{"n_layer": 12, "d_model": 192, "n_experts": 64, "experts_per_token": 3, "d_expert": 160, "d_shared_expert": 0, "activation": "swiglu", "moe_layers": [2, 3, 4, 5, 6, 7, 8, 9, 10, 11], "router_score": "softmax", "normalize_top_k": true, "routed_scale": 1.73, "balance_loss": 0.0127, "balance_bias": false, "router_z_loss": 0.001, "init_std_router": 0.0191, "lr_router": 0.000532, "n_head": 4, "n_kv_head": 2, "head_dim": 64, "vocab_size": 8192, "norm": "rmsnorm", "norm_place": "pre", "norm_eps": 1e-05, "positions": "learned", "qk_norm": true, "attn_scale": 0.125, "tie_embeddings": false, "parallel_block": false, "init": "normal", "init_std_qkv": 0.041, "init_std_o": 0.0, "init_std_up": 0.041, "init_std_down": 0.0, "optimizer": "muon", "lr": 0.00878, "lr_mult_o": 2.0, "lr_mult_down": 2.0, "beta1": 0.9, "lr_head": 0.00907, "warmup_steps": 50, "schedule": "wsd", "decay_fraction": 0.706, "decay_shape": "linear", "final_lr_fraction": 0.0, "batch_tokens": [65536, 131072], "seq_len": 512, "doc_mask": true, "train_tokens": 461200000, "steps": 5085, "dataset": "wikipedia_en"}
Below are experts of layer 6 (counted from 0) of a mixture-of-experts language model. Rows are named router (the router's row for the expert), gate (a neuron's input weights, with its number), up (a neuron's input weights, with its number) and show model dimensions 0-191. Each number is 500 + 25 x the weight over its row's rms, rounded and kept within 0 to 999. Numbers have three digits each.
Before each expert's rows: "gets" lists some tokens that make up at least twice as much of what it gets as of all text. This comes from a sample of Wikipedia text that the model never trained on. Tokens count by the router's weight.

# expert 40
gets: "The ", "on", "and ", "le", "er", "an"
router:469475478531520476476526517471523519473524476475528527525522486524527533469524474512474524519527469474478540480525526528523520472520521479504523479523473527518528527478472481472474530479525526474470476474524479525525518520476471527528526518511520529477524481525525475529472527476477476480527523524525527526525480528514524477530522530529519524525526473474470472461473479472472521473521527519472481525520527474476529471468475472475479524470475475472527528529522529532524475529477477527470524506526475521526523523525526477530477473525473525523505476530473485512470523475470489475
gate0:510491499484534489516471514499496438506498526506544471503525507534504538478487526504507514530555493464504513457473516517502509530523516472490501494513506492512485484562537478466480474547505533512493546533567513490491509502487489487488483525495501516500483499528492486524538540480506506540497494514494473471531520433500514473526458500499478504483496497488469536499476547494472504531494539467481477476541471548487487496451488478467495492488497448494481477526506472536450551502453497551521475477494495497539525525490503492504498519562490502478489512521532509496525482512496452476
up0:466506487479522426495477458516511490519484509507508441512468501462513489501479485480475478475487520500424481487461493469481546477482538454487463518464477477512568524468498500467479491506575522468528456495512511492473480518479501509531473471517458500483503517452526532501496502501523515502486485511446533466524501486512531492492504532528486512516482509490481504531478485541536466489499503486522469504468479474507495500496494540493518509518500463485480533502536504512518529493529463541509501518490459442494524519488535531472531501483512487451516521493521510503508481486498522491

# expert 41
gets: ", ", "and ", "as ", "by ", "that ", "with "
router:512499492482488482507545557503508532493521508458495497469531472507493505440495478486502483565516488500503488496497506506504513468520515473514483486633480496517497490481509490495472528493518516501491519504502495502504522553514451489520512504491497521508497497487542510505446505496501492478502495512513502509493489505497515488492509512539501544517474501412505499529508508478478498504517531497472494522511475513509497502482484502420455512460489502488496495534511495515504386501465494507465495556504476493531525505482491459500516496498501510531530487514503499516490508482484454491
gate0:535513481539481544458490435479497482534541526523489505500504526518497525483524533511547489499510498454466469493494524463524471518471505544506517501475505444519455515508522464482552503491490528480501534532506472510471485455529471497523489505492485491491459477482559477512475495516441492505471509492547533510544517534508500462474475454467487499514515459461467490493490541502482508501523487511478495524537516490454496477532526448495493511512467483490490468500525502476538488524511506491482475527475493480473502471511522513513526516519520480447492484512500507514518513527457505528
up0:475515511533520496490498538514478493496465481507529520540518501508458491487507482461476524489464506552474493507476560524477485479532519455529505482459489544523524473530530463492457468503454494534479475475541518512522472486468524454467527503498501488468534517496495495480494514488492526494541480509524455461490521443508498482525528508528508520449536495507468479506527470509501478488538522486500519493510488508518471501443551542533564500531472515508521518498537509485479486481528473499508530455477527527526530495479459498539523511522520506516486511491516495467515491521481498495

# expert 56
gets: ".", "–", "R", "of ", ". ", "\""
router:475476473528521476481522525470526523478518476473530524523524485529522530469524472512473524519523471477476539477525528528522526471522524472508524479519475525523522527474474476475476528476526530475473473470527482527528521517477477526527525513514524528476522478527527474525472528479477475485523527532523530528529475525519519474525522526528525522528525474470476475452476476476472516471524524525472479526521527468468522475473477470478474524469475475473530530530521529536524474528481481522474527501527473518521524517528525474524477471524477526521507477527472490507473523474473485472
gate0:520496492520549521477517496474481518531461488552520470490519523471475443514525502495493539491493513483530526548509532475558491482521472502433537462507514487529482496520508503513495504554497536469532514509527486499478526538501450513482460509497520517513487496530561499509496527486499492460481477512487503516480502515517475500519484448525523496501527525503515513468536494478549518524476488504494456508482515493519522460441520473531509491508521469521518493503472568485486546491486520529495486517495536496531519501534503487492453563499491491498475499519505457470513500456498512507
up0:527468522499447481503493457484499449505466484491456502476489499514498517501547537484505484520519485486499522442520459449507494485485492473466532507443481490497472439550474521483502482517500523511479466453524453506496532513498498474467468520515463513489469474480496468498526508501518480423494541533521462484507514503514517535506483500510478498509497488476499520522521530527507452491507500490482459488507535476494523495498513529480507509519444510507538483521529480459474542508542530506457510524473472503560482497513526481490524486495489522494450503517474480482516492489486531512

# expert 52
gets: "of ", "United ", "in ", "University ", "9 ", "as "
router:468472473524523470482523525471527523474519478475528528524525482526518523471526469515473525518526466478476540482520523525526527476523522473510521475520476524523525528470475478479475527481524531473475473470532480521525518518470471525525521514508519527475526483525528474528476532476475481490524527527526530525527475524517516476525525524524523521529528472474474476459478474474475521470523526519474481521523532471475527469473485472475470526474474480469530527535526525533528475526478476526472522502524473518526519525522526473526474477524470522522515477529470493520475531476477483471
gate0:458505502501509513523506498532521491536548473486491492495528517513474526505466500466516549444505513482473498500477505475504476502507543510468522461497497487491515517509489519509478488482545455528437510456487527458478511500524488520498500472506519567490434488522505480470489519493489511523513479519497459486490514474505489470466490508507492504480487513522484463450522492509496479468462515446469558486507533484499495550534508482499469494527503505474499509484472544461537507508508509471511506429526506538529472547531490492494481511458502500482522488498539499470541515471451475498
up0:483489527531508495470502473561496468508473501510484495511533512533520543501483511519473533531470463482439488509525487534485466519504542535459482479507527488476497509495488487536511486486534430504496519513504467506483498470532510497472498461480492540490519511516517515492515540505494512489544500482525499498466454537485476511486558462511509481524472520508499485528515464473486434462529496490503473505460532526477531501511543526537479493477528519502466508499478499487520525494490489543500489499522514507528540443510519518480451523514467482476465500498543513546480513520523512454

# expert 46
gets: ".", "re", "er", "e", "l", "en"
router:470475479529515472477526524468521518475529474474525529527528484519523526473528474515474523517522470477479541476528529523528524469522524473512524482518475527523526523476474479475479530478530525474470474474528479524524518521474474528521529521518521520474525482523532477529476525476476476487527524528528529520529473525520517473524526523529523522521527476468474478451477474468471520470521522523468479519526531469475525473473475472476477526473475475475525523531521530524532475529476475523471525502524474521530525516525524470527475476524476527515504478529472500511475527472477480481
gate0:527497509489535501498454501506458527474473470512528467494491528493480489483507525529521490518505521519478489434502481510475506531529454468477502521525464496458488470505467496526491545529464501526529491515485508510465527438488438454492531533492479503508519470505503525512538531484488457544502509511514522508509484491521475476497485515519493523511522469511506540504552479496481510493482499500485512496491536544507520477477506508531498511521506551473512479481493524518524438536516519476521449500531486482460537554503481507536563494517491522514513503519530465492480495543477545520
up0:525489494527485467518512515489517537478553516475526495487522489502483513497528476525519517498500570523480480467481478491525502498503507468484537448500502489516487506489466465513477513468453501507504490479487482485458486494483504483486518463497519469517554497469507535519509520497516475513505527504506461487477513523521522470437496515486529494520499496485525513509536526506536488520497523497510470523500473503527568545477488509507449455535540486488500508491491523463478494535536453501435459503479550537463487470506495531518532507450529518499483466493543528516439492478493496520

# expert 13
gets: "(", ") ", "\"", ". ", "in ", "to "
router:473472474519517475477522526478533518475519478474521523520524485530520529473525477516473522514526474474472540478523524526521525473524520472510520480523474525520525526472476481468472526479528527472471479472527478530529513522475473520528527512497525526473519481526526471526474529477473473488525522529528525525529478521518517472525525525528522521527527471470479478443477477477471522470524522517475480526525530466473531471475473473481471525470474479469530524530523525536525477521482479523479528502527470524520522522526528471525478471529473530522514473527470486512473527479477487473
gate0:495487512513501455501477460514542445492553566497517527520524463508497518523508485525523458532514516540478496500502492488537484508499494475527486528503524473491478458467517498502466490468519508434522505465487536495476505484459528533497552505501462545482485492510508494501486465445483490474495501472495496508474485490564515472456483522509510476521486492469551509488508496493502526553452492469476451518465497475517473506469518521509492510481532496506521436495547498486506482530487464494523475491528486508476500487527494514504536496507555522483497467475478509502488519466490521503
up0:506537468573582485526460487507478487480481504490461480500499494503475498494531520538517494506479522536530528529513527507464494521502496496539475497482526476511529496508524488501482487447522490503507512484506494493495474501487540552517544471471489513498528511470489463525523490508522473547478489468498495481516547511519488482468475495501509512501481476490520463515477489500522537556483479526466502473506511487495482458470500496514512526508560534484476504474502509526549478525503447522481485444537507550522528469524519511512513485504495476456482520463481489511522495463529491440

# expert 17
gets: "to ", "H", "the ", "G", "at ", "R"
router:472474480528520477480524526475528522473523478475530526524527487524523530472526474517473524520527474474481539480527525528523525475521522475510525476521476526524527530474476477478473526483526529474476475473527479528524517521473476528524518513507525525480521480528526474523472523475477471482525524527527528527531473529517519474528525524523529523527527468477475478446474476479472519476525527516477475524521528477474527465467477471477476526471473480476530530537519528531525475522476478524470521504525475516524526520528523468525475477524475531519510473530472493514472524473474487474
gate0:504500505470518491539492478485502513504480473502544515494496429522556525482496515472502476530463550498464553505495505457560557491475478421514463503518495477469457505476520501441535478471492521473479523506487523529494445497501507491481510476462473502508450483482491502533495475457462476530517476502466530499481507514502514495523505482483491460492518504476490553471504540504480495541473513537475515497502505495536500534516490497496519533496499479499466479472531456551501525522531520472514473494517520508524486497537521477524509501502477485522512496480497502496464515512511521481
up0:460511510445503486480512524513552543542496519511473487531458465520460508542468491511507531510499503501491505455495494488468480523495514462426497456491470488461482510503508533540505459519503497492482509436532519459510533498453483506527523465434519463478445508515500494478490513480476469460483482491524516489523531487519433527459513488509466525495506517504461510497512470503511509529530502503513486495504510504497506513490476518488483507501479508489505491541578478471464494555511522503461514501461509508466503504487508503485519509495521504488551503518472509509516506478505482479

# expert 29
gets: "was ", "3 ", "\" ", "1 ", "4 ", "2 "
router:474475474529520476480523522476524522473522474476527529522527487523518529474520470519472521518530470475473535477522524522529527475523528474506527480523469526525527532471473482473478532476525531468470472478530486527522520518476474523528530510520524525475519483525532470526477523477476475484528522522527525527528477524510521477528527524524524521525525471474471480449477479474473527471523529521472477521522526472476523474469477471481471530472474477471529524532525526532521479521480476524474525501522472518528521522526522475530475474524469526522513478523476492513473528475473484473
gate0:475486480488486550511517470502498487455546527514498515537492449484539481530480518484523534511490523499514513540498546503490455517546456531515468523456487509546487515526492481508449479440457541501490509528492555455484530445472484499503495512493511510519487479505466518511511501481473474511479447512511520520502505513481536529508503496499487536524520508495477489566461507541506506485522509505464486560497476518514523482456455461480503489477491497501481478512483533499500483500501481492471492516525503512476514492462462502481517482518467492529479518507434481504457472504513485502
up0:527457519478501477493537513490503495505476483487453476516461478521432513517470450514490536499489491486501507470503509486547501485506484534523540480493543507497501504489497489469550513507497503503468509449524544535510497543503472535554517542498475516537502543532512480490511547529474496522505511522498491435495522442507491536489493492516542496502498510516521530489524483509463497506466517451522462501509458500477486520537461477524511537500488480538508461484489494479509506495458534527511511500484477464467498544528469495520540464492525513471498506520533479475529461466502497491

# expert 51
gets: "S", "-", "===", "s", "tion", "ation "
router:471476470533519471475523521474521520472521477473528526524530488529520526474521472515475523515529471475476536476522530528525526474523523471512523481523471522519521525477479482472473530478525530466477479475526482526524520518477470519528528517518524524478524477528524476524474525476480479487526520529525526527527474530514521474524521524523523524530527476471472477454471474474475521470526529523473479524520530472470526474471478473478477526474468476473523527534525529528529480528477482525474522506523473521524525522527523475531473475527472527520517474530475478501475527475473485472
gate0:502489488501513502477521514489530509444522477536481490520521468504502506470473520506520527487515526450501498532538508513513485498540523477520464485499503482502462494459540451494492504529505518501496532496501521513511487490462499478483499470547509502535469535517517482492494494526497491503543488459524514518481450491506512552491482484539535487489505486518520483487546498501491436472487523498495468487512533473540564548455505542497497491511522523525527486516489490498515502515527483534477470537495496495463502541504542440494499489509547467450492520447507484479470534568512527507
up0:509521504526499499488483470534500476518534530512495520494479510471439513532495517495513510539475454481477481520522481482499474500510464491471524494510491537536492517510490510524452478510496501495501502495488532518531479528490511540507519556510465526440494502487515529481492544527509526544535482510492517467493549474523508467474502452524467499510546483460458538461502523517531527459449512482475515534512483524528503507497477491506492502539479528523523526511524522526497497459456499497500509463510522502483546510528514510474441498500463529464481533484539457506500524466492447507

# expert 5
gets: "a ", "to ", "with ", "er ", "in ", "ad"
router:473474470525522479475520519470526524472522478473527522525531490528526532468526470514473520512522473471483541478526526526526527475530516474509523483522476527519523525477474481472476526477525529471468474475525480523522516518474476526529529514508521522474525482527529472529473524476476470490524526527530528527525476524516513472527528524528527524523528472474476480456473474474475524476520530517477482525521527476475527468468478473480472525466474476476531524533521526534526476527478471528474526504530476520523524521522524467525476480527476528522512474526474484512476527476474490473
gate0:499494492516493491462505516516496498541468464489509490516543508479507489472454502486510513495491511465503487498511512483501517509480551490502512522493491482445456515479525485460484530533504532453521480511490462495498506514492491488572529496513522503507496490506527498493520564511472520470489490493510505523499504503504458482484515458486495513491497491498482476436523534518518529464507443493523536496478530517547469488542513520460493513542521521495486518454553501493494542525482549499571493517528474479475520466485486520487489529540445529469467524475514515504488523534445524513
up0:528498511488478532482514469471534500476500528457462472499546512498484513513508512479561462484497457496517496489494524529485502512503486477545527489473514480558488501526498488450510497481479513459561487469474510482508463528517480544478471513513519502511499522503514518493499519473535551465521497459503511521509494491523508472470514551512520482493512493500437507516490513524562467524514476513572517517507490496537481486523511510496460518461508534525535550499527552550510508528519467495508511489497481512474500503524521549466529483507493488541513535510523502460498479491471490515